config = dict(
    n_layer=11,
    routed_scale=1.0,
    lr_router=0.00089,
    tie_embeddings=False,
    train_tokens=360100000,
)
Below are experts of layer 5 (counted from 0) of a mixture-of-experts language model. Rows are named router (the router's row for the expert), gate (a neuron's input weights, with its number), up (a neuron's input weights, with its number) and show model dimensions 144-191. Each number is 500 + 40 x the weight over its row's rms, rounded and kept within 0 to 999. Numbers have three digits each.
Before each expert's rows: "gets" lists some tokens that make up at least twice as much of what it gets as of all text. This comes from a sample of Wikipedia text that the model never trained on. Tokens count by the router's weight.

# expert 0
gets: "\n", ",", ".", ":", " and", " ("
router:518540474475485504512491457516494501501497444546523533559482477422505455498582529524534454479471419455518467578475544519416489460541470575491554
gate15:448562517545454520496500502525568463448468535480545519486538568528506476553487541454536486482488508593509485447522448483520553504454473509468558
up15:492548491490531526490490467544532477420466522522482503552540558556549475495497563470558532504512528591534488503549461486507512432469472523582511
gate16:476531462541501508564507482524512477503464488468537480439559472534495473504502489476504516473503521458548467472524504538540549518503504438552511
up16:492552532544495479468562518486473501481519476462537578504519499410517555493432528570526487521497524499472568503454473480520522538517589508512467
gate17:448554457462577497496526517515509479538534433506459505552518453590509458419471544456549487552500448507457590438515532512518472434476506533490503
up17:553499494485498485530528511490492525471520427575456562492515618517472522455428449530467446442472538413523482495507514476460520474552465531498514
gate18:467482535464496516472525546561531532476547483467515461455467474531493469470477507556489500484566492494479504421437553502494497569546525466443508
up18:484513481548517432571513422459509435542498523557520505456488538457543534567541536419473435540424453458561563507509570543453510537481503483564540
gate19:415500520483489561544490457428554461459524562497489425464496467525420485495491517493470479501466509451507527492476536458426475512439507504404484
up19:484534517583499460527540487510463541516498463549512506576494442479568535482447501470471568438451520507521539524531476479479502447542562558583454
gate20:503518584470538470521483513495426488492496518522473498528561452521526427511590529500488564510513496496530554470450482527516517491548453528487539
up20:510500505544472507480482405550503511531545419520460478540520546535542388467459448420509479514512506475482567529418525489496457454454521531482403
gate21:444441528454482523565547506467484530508516427433514517481442545495514515516484480478461404521477508531442499544520511499491551451524487484472471
up21:512563504537433528475526442517508479529510497581496535501445490528403515512488553558513532499491445485500465511510539435549521524543503442500536
gate22:536533389452511520483478435517476518501508457477561430527498442554398532526466526524422480481465525525518539525458549466540473513497478522509502
up22:481570467518498489518474359479488491491525540529493434467458498547477469472479530571470509552524524485506521511498488529550545422518550509510478
gate23:554496471472481487560475558465509511516470549455470542521459536476532492424465517609390445415480600468437463521461471523500552475511512434516454
up23:444532536479555468543507493540552546517495434503480467569499533468492503506471420517537531497410549485524464503500562472508521497522524489523498
gate24:451515495458533493474512499527531494488535529446431484513528566450550504519484497541476480514527498522498507428543484542528608463493505523482419
up24:454480580403525544461517492511513537504465533476525554528498587445558520417434481484483441498521530545466442520455473586566512538484504521461464
gate25:536532517515408549544472487557554532520559510501403451433490515545443528524483512487526541489466551504513476518507554581493530544455496527552510
up25:491514530475577583528560527523547563452473478468490511488474520509513506474490544490584484473465522505532504511549501474504530507516525525539546
gate26:516533479450455508514382438485481542511492502483434508505492462503431542441494472506440471504541540499506441488502503535484455572501553484542489
up26:535522514560488537506524499534436562452544514488480438531465461533489521508539602519409491490559514514544521521498523441512525547553512452502473
gate27:496539552542533459496548476517503458519515535493511517464603461543481513542496508459452527492490513481493503432500471510578575521514480508566522
up27:564557497502543483539535514524482505540536433585529456507518542561507459471536469472536483433485510435445556493565462517521521549514500529505497
gate28:513554464506572519499512513534552506515434528481474491587530508436524530451448437543472514430527553460543543500542484444556510478484480504471463
up28:477560478557528531498463459492510480501456525512558473524477445556528484473499519546543465498471533481573488482586490431474586536479428513448537
gate29:567560514466520480534559454482461493563421502495412535500532445468575463481519507466507551520479440482477556524473538508515524443466534502468555
up29:547486543522488445534477559428504529490519516478443508507529491516459464502532487564546535543536483423618525438449513519490551438549473429466468
gate30:525502526528487496433501545408468542466540497502483486496542535431505599482516475533543554505489477497470512502514515485464506492479545537592445
up30:516559453548443555472439569525508539534476435467526517493464447486560445525531427545553528490529466534518446493534494501404597562491586459551448
gate31:449562509539478448523490454543473528499596511519452522555530521439491513532508474434517521546513521514473460406453510494473527493576496407448587
up31:565419509639508544564475533518464442451497474511508490493469503592440542520495456451587458564492536514466572537546552513533443464476493463491493
gate32:440483555497501445441511491508509524544488544486473519546472563505509459534470426484534527506502500491479538501494532467484499428514498428480458
up32:542490523484496506544489480510535540484580519477474487486507512495535503532522404514496417515501550571442529471473558450528459508472509489548451
gate33:401453528502521576487570470540519484458450498454516498461538484494446471485548483456556511501503487432459480474469504488501462554433538508457486
up33:496451537550454497483461545480514527484421529528465487566479446557495478502491518449513531546511479506499576458477498627514509437504469526524470
gate34:556465528472532502479557546433472519482534485552521589519590530512561570475522481437514507574532480464486532514500500472471447468576496496481489
up34:448523526520485492599554479482542557534479494478453435504454518480415395479457430535481399508535501441482564483528505441552472450458507545572452
gate35:485461435475544484481523456519462490463555501490522492556553423501466529497545513479435539432543584514547527436431497439483480517501573537476461
up35:538504505444501522571534471544503520513525554579512524492501533486456508437512474523501437533509509420471438455578452513530478499531513577477497
gate36:381444501530488437463498503445508550531527473471452503512583557466425523465565514486521545468495541562524521455490526476453457470414512505479465
up36:485511452521456455484520426507560466455495471514431485504518528477442526429473498536471584505451507478478462443476446460529489581496442564497483
gate37:531465507437460526592494562509471464530439511540458485536540467466508417500462440545513471531502495493599513528502526481517501481521458520499487
up37:492521467529487542493441443479501527485469435505484483571545484521571543567445540417485516475427522458496473549430524468486406447498494488528477
gate38:443510466474604550578523550461499546470528452501437467426499564533492440479494492497475510434511430506485499464406491414462512503563517501472526
up38:412474474539561555567452543511500558504518510495451446463452479431533516473513424486512448464460486510496534485468543552435516458502515468453505
gate39:439487441511442381510404495503454474451461438519502538499469436446526458508498540463512471587517484497479539508445466490476499457499518509468500
up39:499463496554455577464553546454500495507534590425517518494525542522423541521479463504509498476455513546501507487505526550511492497493448512555472
gate40:521520529542548496561571482471507517525419459494555512538506495453571506535573513465486517511538508487576480507481536457463532466540439468493531
up40:499476464462477517489510412515500485467540562477527514448500482533498555523484587498536470473423445484480486514507492588484493564516495490575471
gate41:469523460453487533492485448546515513456495531488524571457451456485413525523469513510531493497535524481576510501536504506582613440490528521506509
up41:496492448532518432488512556518499523517522485528402496438540539523583510580516505497445515474535545530554429447534473508596599461489583488472552
gate42:512520457462537466482494571483503472488543490435518489440545540510456542515486479464463595503432468540548525465560510595425533486546514444563511
up42:497479518504457590477469473483497503545476429497500492582474512552482510577533521526534433434464516514419469546537459375581479531485470538562523
gate43:450453542576457484579467479491503507442512501470473506501451505521545587528504563536516498522535459522451555509464483462538555485486526565590555
up43:478567475475436434503499422481476535467600510523427488497508466506497563490497539514471498546532441497468411483461588491504522496539505454579515
gate44:525467509549437557497526575585461538455467482454453496467492498553392540440465475490459496498464492461559440502479457533564552484417504521477542
up44:509458430531508478505501478517506468462484569492509484508528440524508582441473471460497580539503567539516498546474533524481526480472555500465491
gate45:483471573503557494537462533532521486434461430512487512497506474543478504520499514471526527464519536466488501418499434436499512520612438602494562
up45:431590567501516583436475513479480515482482478429478513451509524462476490505505529499501539499477505519475528519519500495507551461566487487505585
gate46:462505501549437549502485475462494467613474531545494561481514453549442509473442471490510440490470480458430551510515510461530454536523482506480524
up46:528456410502568452462521409573487428412498511566492553509550510495567475492479471601491522488489489533537537523487592438461512487472491487522528
gate47:487522527480527436487426404496524500500492497493459530518538482593439525498438462492451471483550545517372561469508574525506539457523475481481435
up47:473506481473482482481505480466533484589546516556510519534513493428513460525533440414501504552477524480546432494519544549500447507465452464493480
gate48:549497539534541466556487509600488492493482495497499523517518497543453551456545505477527522476547466560537578485496501505478451489536487571467542
up48:540452550478499483450492465457547525546558559484500533485429553467512422526510484492548460452455489494563584539529530473555501490467494495471436
gate49:496525510468457447457551528535478501539508519558551428542475532474471521540445475546422515462483485486509529522539534588462482558491432520483520
up49:534469493468475508581498444481502509505513519491562467515483513459457537542590534515541519429500474430548468483475501517510476455509441500502449
gate50:498521556503539484469481487514480454533446501470443528494550548449547422487495485487504537473493536508512562569508483512509566571499514455485546
up50:486499506491503434503437506427407498439565487493424478513493546487458582505493466570499497476415491483470490500520524472483487475465397506504541
gate51:456486523466478430569513449572526531517514530455469522475495495525522440507509530590519508518494477522451513455474488501428469464505537512430471
up51:495442528525490464548498389534501460508471496531519489413534515558499535494480549509510586485515534523509441532503506489471552466492429550497566
gate52:531498542485509431494557530474442475461475466540514513495551589516470491531437545492466480534546536489496457503546498512482503466513467464434584
up52:487464459481484567572433456530559470488492515461430426550575457512418501451491463482475505518449521523542487543512565483438494485526589475472473
gate53:509571462463467520462510496473558422563502518504440448502534481505537523499452522509474527489499417478497489505479543497541466534561499522490510
up53:492590516468509565440562468434513469511461553487495506538477567472474577528487539490495486464482463442488535469517507536565531453569425532470561
gate54:490530523538529489515456492569535448599454475459464560454593498522463546501471510512482427470556478540511507525498497509522498520518560499483510
up54:449444472479533480487491508590526511460467486507411523486535503462466513546479533518478552514498496597483403467561470524485472536442558485547507
gate55:464544546429512457527464521497457489510485562455512441536506517483519507511495506540575506492484508546508533488536514484505580529520552490532521
up55:474547534477550448561489474540538499456503478539545459588442462493523565541472555502474483563488515574512473513530543504561445518422547450424523
gate56:469540456516462552427458481569549474529459465534490459512529470461514544460571466487416527537580398482514545545461535508524519420536590467455478
up56:474544458520472540404460472519557496510508474546518450524531473478562502408531476450461486492548355497486507573442518511529520410514574542488502
gate57:484513430471442494576411459500486536469451488494473495516458578522539465450477486517501605515501530486472486535458533485516551464483463546544477
up57:455524485467426489539492478490556513463436461459579438567487588455478453510503512542634463507517506473477487523482480498483476486497497511500528

# expert 3
gets: " of", " in", " the", " to", " for", " by"
router:528519482458513531493481412513491519473498425525582479519552456526456500507503530533536483400522480461536503618529458458452483505567476550585544
gate15:512461475447536485502432500467503434426532491466423476490467453539410506439493492429543509516482572451522540449566493510533534488576514549461404
up15:520552502485514601521581565472545468498456504540493546466495592472486538524520516520523460558471538511504539524500575449541519546508511560518513
gate16:562474536480458527547526566479469571489476534539511493538604514604442540459445526529524496501435467516506461444506535548505584561487500480525516
up16:531486503502509473556497543510465475511545425495517534541453530460409500467448462399468484469570516492459491485413485467498507503376447513530537
gate17:455475527446440450445485445489538519431536464482530464520518410526506486505486492544584463496509436422468449504438502446506496543526545522565544
up17:433549418570521486470486507398421470497497539485529536482493421588490479545451563494499546448431433527498504514548520467534464500450542506472505
gate18:504514432485501525468562490547448565527463553489536533453516557505466521499465524483503535431517543461527449478496483510427554466472535526506496
up18:489506510527488485470544491461479455482519560526529473580464474537456490543478450564505464507423539568522474514426550504498451513431492515511503
gate19:482513484502520455408485513511486528566539515492483498527437531518513574498540566615580566516528451499498432435451483496558484507505496534539499
up19:452549466608534532478445481520578534477565481480456492504491481475494586520548520574472499503458500468505451526481536501521475576554450559534511
gate20:426537554483546472497490491536536530591511442490551502489425521471451597512559491513427438465598544470508400483558582550483495492483520480510488
up20:535518516508465514523501508475514502539603592489521427527504470506547435478502502525442469503452458507504507443560527480506471566511472547540449
gate21:488491510528521553505468460463510559466454479561486469516548554468500472529550469549466538487578497503461532499475524500488501475488535474523481
up21:521433551468446491514506537438428519515488456481465491464437478490495557482503488505514479496519475464543539498443526457441457522464505490448509
gate22:492463485553490545492508464527449438486559493442490527517545439492503542564520603523514556494582498468471424563562501489490531470509447499483440
up22:457526447437482515496460507415486525489458551433474518462558502527521532532520496511511511428458523557518520529444498538542558499488514509499522
gate23:473527443553503480493479530477545543514453564584465473512551404502479536460425521500576491584492560437495579530532493563499494515575446504510481
up23:452550503448491502484525462448444489556467541548552470465480520529551506522607513488471408526471525474452527545524539489508471539498493501433529
gate24:519543539449480478528455428502554563485517517514556439464486509520460492500476446557444524579524608509526569450506490464509493491443476560457500
up24:466546552492522454466549509475469416556479529489456469568514516443482534491470470465560464422487461489506488496536526506566513457460529393426536
gate25:465448499486499601452474514494501547449479500502495506460452517557497526532476470551495570475565502541495480496543434507481431556489505531537495
up25:450457468445488486387478458483427464475583533498571531530445462536529543556531535473510527536476503521519518529503510548446500459515477469394465
gate26:463564512425466409550516469489500510535460516452469533529467612506426555515559497459482608511385493485403465509559513444520511536534507610503561
up26:474548469481478473486545539481484423535511515532519491464457456500530472416523513516468543515528478522417509528513475505522484512595490516559469
gate27:511519527503500478478520477467489505458499463487493483525528396545452519480519562543521497499583551453521495482561604594521473549488471575560525
up27:431489561459519458466526506483457554430584474494518536491522505480437437461477441546483536504562494546466494418494421472560504463512497503478449
gate28:390557489469510514442487482462486498523535494518401487534528528498500439471464475493525482556489519457588550476437483447467482527446520451505416
up28:399468500508510530468580475487473485450528450482472469507511455577485520521477523523472435497536477502530546479530470421492455527542512509465554
gate29:493465491512508535480498443504490531441447541486497462492540407560558490475449529513483514522403462486468495524536444489430554534521501507538488
up29:470494527474497462426508413431475529485548610537487476480594414502473438514477504529478544540415568526551452479505560404514555506483542511445525
gate30:512473562467524553474499464501494498527467485489542523531488544488528444449508501491533510424479479510567452500427486448515482538483574523538522
up30:501454467498593446455451470548563539489541512472512463488509443546506506488494518463514517468445532543434440465503562526506520522515444482487512
gate31:480561549530500414475490515458438513493501496529453526556511501537584486461434409469397550472457488529546509484505542508389491464482514534459557
up31:570531518474500467526516458514502518426459548520463459497534502491474459449466540535528457476536533517539528536478556474578509518527548467470516
gate32:494507489427523493527500502454504428503473524487473467516572471498551493461583500542449499515540598487448438499531472595537478463536533544451493
up32:503359492466482479492563452502555498486480533523551513448440501416447426557480515454500564495478436568468486509534495484489541484454433465497487
gate33:464512485443525532483472476547455509476494562491525528517498446519484547470560526576531444513524495575494555486534528504513449454490530514503481
up33:469511511490477552545563454492433479428516611466493576507550507469542450510564436532498499534469547478546519500534478495520525499468499534579501
gate34:436498502506525537549459544515479444452439466501499489557469458481539494451553559485458625485526479525495514509543443450460479593425487495535513
up34:419448549492559488504488484557473518530568500557534510466520484497511427526502549482517503484558523520514474506516515433498426534517468417461498
gate35:557535458488508504486523406514540398515531448510460496465585531536509526521533557547527501473525464470490516463578488447584593462529474506486535
up35:517477546545449536564492516500521512536471568529480527523428513509453544520488446425554489534466547488461476467567514421468508470439501457508537
gate36:458526505498508502512488500507503576540499462504499596532482416530505480442462492516510478490471445531457524523516519516491428526445449539535490
up36:573461512547536543542528521495492382466586492530484488452509501468506473515509503468474510527487474465480513443522486453541474529538512483495500
gate37:516561468582504497460463551421495514476532534559574523530451504463519524517473439482509506572529439523493529500491502456471449524478507517548546
up37:546479459573455558517428439545433523517439547587522524470390481486499531485546538508521453539541525514504570539514518423468477549525553509507505
gate38:512526470556532521517526520535512433473493486533516520555541522494518510454490550470469526459508465491499501451535511476490446463524489510508580
up38:516488511504523547546508478607461421499535534530428537509511487483565523494431485532555503486529504509477548526489478497594508509516495505503548
gate39:418502524508472542499466418509480502442527429488574441507543608506472439530506525494435469444478513519506582531546486482514500483561501542539462
up39:525557550478578429569553519491527541471454455502436489477447502468543449459459488538507536562456542509543438506552475515524509470522519533463515
gate40:465524473481442493475470424478454545484464503432415464522415482507532473499483566559510492626503488463483494442502578418422488452466497438498507
up40:578483492439440544561476535491426546470512589429543464501499446560472518414465517510442444460506566472473563508542533476499494450486566518535497
gate41:433482539546474560500468495434515481500595446541556492515490521566484521466509503487410511485539493433530513506504544494438512492475460479527440
up41:610472470454537500592549534476527521504477497509511488526594503536527485449500473594518522570473527509460518507531404483534496491518546553582450
gate42:475495503523487542478449502528482544533476512520480521525599508492495518511486455378430524578504554483539501524467514535473507468570428482578505
up42:494529468503504487511494470523486427438549552476461568494518534472511531565524532501494491467460515561534527576521437544493497503428487509480470
gate43:427548564501480485510493474521529606580489479512368502510464406486557467441503526523472454485546491525535487500465511473495458469499548489447565
up43:474522477547518447541496474516507492553528437507553474462467457582490546516519484601478543471487464529534521534501494557493544485487487549502575
gate44:474549435527469524513457450475550537527490513480431520482500456571498505509516475494496504556500503497498495535519565421457475527492463489528525
up44:521498458569574533536487519505511535544536512446467391445568446543495406496583479466502548471484524502491567483532527519471469514384511518507519
gate45:590499540544458579530552532506511493497521533428596547575462464534501534427518491456458510483523521514541520502463453492511498493448482553439436
up45:535499526505526493418529524468575512511399446520545537498453522479481498490505442446435394514588451468543554488532525484442499548577509449519532
gate46:448543422502494507472507571486534496478437540507471495529525535478527553552599458523495543518510506505489442541509520494438421519496529486457514
up46:482462513485584461531509474441522441481552532478540515463509560531405493441484489544546529560454577528635517505556519471497506481497510511493500
gate47:546519438504461482474482450550464523460543525512559581504509525544477536487512537548474491529439507512513532460447496512476505461538452490428522
up47:484535501561551514533520535485470553507549474486525537510494512507535550526533478484510487559511544457530491510455531499438523498566502524555458
gate48:474486484517373548419500462507462502490548456580529590491529498419512559515483499525500522499555532470499436556465508450529477454457488519482382
up48:509512475530541505516529477505482522473520481489496460533459530491517489483515472513449500453512475489494544495495546498464447476562480519551530
gate49:502457579594549487473488549432511497525549599495495490534498582452489563500499533500534511428561502492538566587514530519405528492445541485557523
up49:460511527525646574517533527551521453547497516475482550488485436496447523428409449464513510431492516490530527461431489484533510528485488568526529
gate50:505517512515472489509490535507489492466523535496510515468518464504520588498521531559494519454474499527491471557485510469531493473478494481497499
up50:487486503519449567500545475401528513513506518547451540565615512453533497485497522424516498517531520507463426529511488537490461454458459467482457
gate51:486424483503501488447556414504444470475439446496505432527524504467420456481517490501502564491449518531507528465541430518492434511518511421483477
up51:509507539484575449645480503453477605549555511453547513427559459509629553409521450560512544501485498537501531515446537472441495482445514525529457
gate52:508579459548494442564518581482565546469453538570528567507438473418467482538461473495450453421513479512459511520472534482537482558502487478517569
up52:538509460499549536506550470449473484479532520536446548493466493487528502507434428452506463479400535531534582449508530496477482541494499505485542
gate53:475445499503516522426424458459538573538483447429497605493483507538506529511512509526540593418449562471530530540474476432476487456482533473499501
up53:599508526477440522480492501439518501475588458535540467500489525505552517478452480426481463504577515517561540517525522541513446454530518402539487
gate54:573447481490505522489553453563455557476507582479432558527515472494439530497487495480511484479452517471531533478472479524495484540505457536520504
up54:514498537483502536495515499465518550464516394455473468532501482493448478503476479461483511460453477485437511484469503494561509498487532492428463
gate55:460535410456495500489525437580549555548470512495535495523500502482508469564494536539443552453512527442464491531590483496467524591478478518501480
up55:505511511438462437468572454499458534496512579464479490462451547381458389570484522500506496525526491542506472549520413448436548506546440478490504
gate56:493466535514492473477513488502481502489525553492463477480448440567417533522539553477518489440555459483523538585537518556529480490527507438511562
up56:425552453545439476460476508454486458490412513553489495465477512508508425405560448494537517542515506499445438553489439493418585483542520498546490
gate57:472448435483520565480520566515496558434492520488504514488507443525480470514521433549407467508456389494487528439556485488492540544431475500452516
up57:505524480440493510517519459432507577470506479473490494520515469498559523452551538488496462485517503469434434531471547471479559486449459529548545

# expert 1
gets: " |", "|", " ", ";", ")", "---|---|---|---|"
router:523449507523557466450468492471448469545546510516449530557498476488505461458609468541480539496497457504463496558546551456464452420571498586511498
gate15:458516498463515537537485466428489443483538444537458474489529497438481505508574496566483507504573501474437513445489533427487473549521509525489520
up15:519506427511466476519505530469486503584419532490534499513502539543584561484508485459552546457574527514527421601488522544464424526535464482476512
gate16:466585493499519530445438522463495534533458535430478487530508532495521450509508476581485430467453414476503554475464505491482509496476531487521541
up16:503518550548489491520513492476432472519451564485465466475410529557569541610549507509400498524502500517520557489493526554397501469554521518501530
gate17:453491494474476551492566530493470441521520556444470548595462514557420477465497557499397508527494468510441528486456480469506560557495451475488497
up17:478518541474487508438497357468449516502509487516549501472549433541479511486563520550476571495465469513539427484540562532485469472504523413484472
gate18:422466541459482568475477466450512468548505524466488540468490476477534515480443536581502424483544527498480424525495406456510501433457489519428597
up18:543455527563407460518502526463556515517508515463539545548491467443483514517479484440514441543482494476521541477562472505622469426475479475495498
gate19:548514522556566567461525493510476531495408515459523549491473464558449602579442540541469522481424487398537424480461508500544430448562533518517467
up19:455543470468496509437516539524606503465472499544495484493455547511511498529512544494476472563560498487437536480483483507572488563515447530506517
gate20:487528462473495542465480512467550506497378532527547536461417532469484491434552519444480548452496492469546496553480521493528499485447484508525513
up20:439547428547528476490513534610513543473470577482498511444482486445454463480507545511533426513507521560499442577567451548523578482527560540509528
gate21:447469467508460486471502457524572473492501452470417512448530496435497455461488503486501511458492539489481525585482469463471512499548582512544553
up21:514472464514513519500599505457435523501520496509506544527581467536507507516458471464491526493492504526473515556493559515496521510500507444511404
gate22:482540456451444481462467470538471428459565508501531539506469483537529460509464492489457445519575443480462540483472511479509501556512496555519480
up22:453543435466521455495513434495514510494526529532495507537496511552509486520528425512418510490576516508528448547511505454441504494516571550518475
gate23:548468514452571427513474487509486550431508450445545568513512511520460549533538498462504554558523453504488445541455507500542516473552523470481442
up23:485515523549507482468515494545480534572497511522527475460499462475507555408463483558474434505491517464589513502439596564563498548466526521480522
gate24:447606495594517476550485538435507488479491422561543524525499519514491413539479449519508597490516456489541526550497550537519508540460501499497470
up24:478446485494480539457524460508441556565510536535496520493543512533542550504522510527585444404432484453482524480564469510504514501479542445469526
gate25:447522460540577565545438492531533496520477503551482451515519461543476484548500540500482491426481537397469481488526520575526481462477491509442462
up25:530535559501436468476496509542443555482496519433513537476537511489522446497565489549557509496537533451487487450475510524478463526529496534494412
gate26:593524508415433531489468430461548560552460557457512506499492498453481515489456477523448506473468475529536512579481497513522487518585511520524523
up26:453601454512488479587493558505534536477484528440452501482512498505484552480545572594515528479530520525521526451489540484529500537525470512525513
gate27:516512522457468556487442497471504596488473475527507470533545513458556584484551482477597589521513520541509532523465490513467465496494469520490497
up27:451505509501489519497543475507420510504582482472495549497548554468573530515506453564600517483522531439449495512418519462462440451531562531528490
gate28:437484567491530490501514493509490571531402477485534454470495548512472476542493443531506493465424549542543503509470480555553496566496467484515554
up28:508463414464473544459511478460517466489487484488444491508490436443552520461559535472457488462471475472436523569536522439531480521497557510446457
gate29:447468453419542485446500510467500565501533495547556544540493572465552498462581472470549481475493434555497519522454423549543476501466423531574460
up29:518481495446532524427450528454547561497586456536467529543478458435529480507563504451513548477546519484466534482555464547491540475448540570525472
gate30:531555454499493494532459497439565445499487484576498519525523442423532519470468455500478496524472568515550512497475484503505459509576493499448491
up30:389491533506570498530473479498466482538488462600468517583444505598456500486463399496536509446474507444512494457398542472477466539409519528498514
gate31:406538561524460524512466506412525512549526539503467560565531499486530526496522507528466447493470444502441529470422531507521469405535538501493478
up31:493474570434577372485517526483514552571490511530523467478529465493429451613400446459401405506603492541507562534515497494534484525487524525573494
gate32:492517528483558454587455534468435553518547467493494473500410515553534477498498453467583530457497434481542524512475552434490494435498492439518546
up32:484550525545541554523507537444515523538506458508460494550500496542464459539509534481495494592499498512529491488510539400535476485521614556482543
gate33:523455426491513518434548452533479512561534417513497511440520476529509479466523504545492439502523535531458459539484533453513571491518574564503538
up33:511534504488520502497449485462451411523531494525511491494477479504514554409453561422498543549552499570498575459521484505516499493564474485497475
gate34:517482481427499458494555459470456430449450514513423565540557470459506553448504528549477551479566537538521470419531485523491505477472456551496484
up34:437502520525544523491490511521503483534482577559474455493475527495501544528537458482558537497469454545459525506433494468512578560558568503507432
gate35:573477495523527466553565468519499478472507560506505506467519488457506457493577455515449451507447482487427531546542443505502518527551518557482539
up35:540516453524525479480463531503457456527512451542506469516468477532512488486520468475458468417474488449498496567606513480507463431570521495493474
gate36:510537517442525473524524498483546471463467480431456517468444495498449518576514503473543466516462461461466443505507533460512581548468490472490529
up36:490486560473461502473554492491428551467509520500539424471424485516522549445458497439528457506500544557455516452505558469428508568473482620576444
gate37:522471452506505478413479480457425506521469545562525481533479472465559540422540517451468550483490480492476470482499563501457473522525508497551493
up37:503465456502514565580509486522510546464481531518460538425521557419496442523508551563486499482468451564498478477487445580433586540477531478488507
gate38:506496529471447490535546531496538557531520468497502483481510521566481463524595423503551498592489491515513516438485460522547461566525477505513513
up38:484473560467487499509474542444438494575500537550535474451468445571498476516441524453508527497499523531524436442503512496509426577448544523493502
gate39:436547465514523549521563463544402506462522506508459463470504439508516512475568584495551554479460473506528422443558564460500525450409494475542533
up39:483523484426535475563500496541534459503512481517511453527380538453522477467502430545432422526542554527446462517499434485415498566499557525444495
gate40:525512484569497479477459499503547511479495463522439454512543540557447502495430518413554492544504480423482550491480518574460606528549533551506501
up40:510524509485506482496420472465494460467534550509510522524499495473508529527541539549444532536534512560552414512535478505502485438489491489581554
gate41:455487541483497500546574517466536531464505502465482504532480513446444499442551517454486493540527448531492426525468440474390464437480475495457554
up41:534478522506474461545532444455502548496481599514451438548540504476488454448498557490539422451488424571507449579499499538532492504507508485426438
gate42:537485460512559536492443466500517526475447450489479506474526454511496567456501510570549472510474515496527503490543537569475474504478507522577504
up42:507430524480524544534483471444507426471486575481512546485534541515555486594496479510522481435449453519495539478572487511516504493479490463437514
gate43:493480479502530416564535460417490528490481490477431493431562544514521515489509476489496535477460419505445507485531587544517454576436570495452584
up43:440506544508451481491420514459525521534499515574611433513490541606467501471439484506518516379568539550510535531440498433485538506478518517512473
gate44:420434454454496501513420483500532549492554542552490465465513505543521526502494450547508582540531472461541480487517556499488504507532569450530472
up44:539441502604471552522512472520499545491475457420485450532493428453494477510452449504484534540522536503469516504517518492483546532549485489421528
gate45:453472522523457488479524514557446581548578480542505495451508521560529525497426524433518497418519470485452487544449473483531487520526493545511478
up45:436503503432479550572453529516498539501559458454546510470564444476528498526430450503450496479541484509490466466479559517464520439558519500549478
gate46:481493488536520451491519525578560492476509494609471505433588399515541492542511503507471488478553441495543505469530479465429567566540487471470427
up46:505490482528490523495457523499433475484500500406546504428551562446447532488508468486498512539513476524527458533489484506527539509482456460511590
gate47:538514531518487525473518472521515478569487483525506479500483495447502526488478470515593482563499494505451509530524499504476485519577512556476449
up47:513514553531506509496543435532449500471485505503462504457489473459515493505463534459508475478422470524471559392430491571511497552491529514501500
gate48:567524476496476479479446550504444445492538524553515501523511485527507476469519526504527530456587482495555514509528519454450560579461480482559496
up48:488511508494471432451456563491601437430475480512555519482545468566483436489491492556507485505525515469504558581485470460460537521516485453540529
gate49:511520554543455526518419519503457540481526494485420523529494532484471500464559542520479514538499568511527482503472539478540412543513554541537475
up49:584538455505476513533533505549528449432486483555480464472509467492531536545511454496519447492482441455512555552553541473533528535368466442499476
gate50:479546483515477562540507486536398495516561505476582503495511532455614521555463477448525533565492541542483484570507554514485503498542460484525493
up50:474468567497479492514515560461568508525441524528491429465439541515514535510498517519491456454507507603535517519524534481495408549466518485453496
gate51:524455462477440544552511484503472476524437502502461466534452437441501596462498538431486445539479447440647545449535540486508476505486536516492467
up51:484590564452472467498520501558512565525502519449479487515459511528510500480480565455380522496398483507481495457429484502498546537530527545525470
gate52:491537424537488566539557524567526469488530507467515444566444480467495500426500569506521546510462512555515507517483481481490558560562529476519494
up52:502525495459507522533454504495531443436505526465526580513528493494449474511496458424523525535484496501498480514431553469489474509534543530554535
gate53:487487572484435481490528505538492489518481494480510528515546514565475517534534455468488541492496515566546398544497516474579507459514488518510508
up53:429524559479503525468488552492521489566507468501515469428514439525490547514532560531461462471538543523509489558477466507443525578538551535480449
gate54:550536577469529451514495480472451507445535510430469488517484547478493445503453465440562489536471542506480539547440447480514417589492472509456459
up54:533539502518463433475515468476487417565454434538484443473522434440534428453528497524384546540556507533538539529526533461536510515428479503508575
gate55:548490495524439530487517528512486407552542571485456436589535543491523565483463525545417452480505529448534470550542483535492507532442500558485456
up55:516505539452489526535567458544496462474499507467488447571465500516468515466502497507561482424504437571530557507511420497501458536513423518576540
gate56:498522520528465488574535481499523574491463473472488444510491525514495453481408485546507521540492513506434523447527457515435577513445474519500454
up56:523549478443521505572591516520550450517444520461513501499469503536510500457518533500520532504459405438495458465523518581489461443509485490505493
gate57:525465551522541537509522538486487539507479468565502523519553508566512517497550487499488469460481491443435475543420526478493562463532536544464483
up57:542496475514528486566446543477512474540544507479529427473548458518547460542532487564494524497543460461451505465509489518474478520432529436565472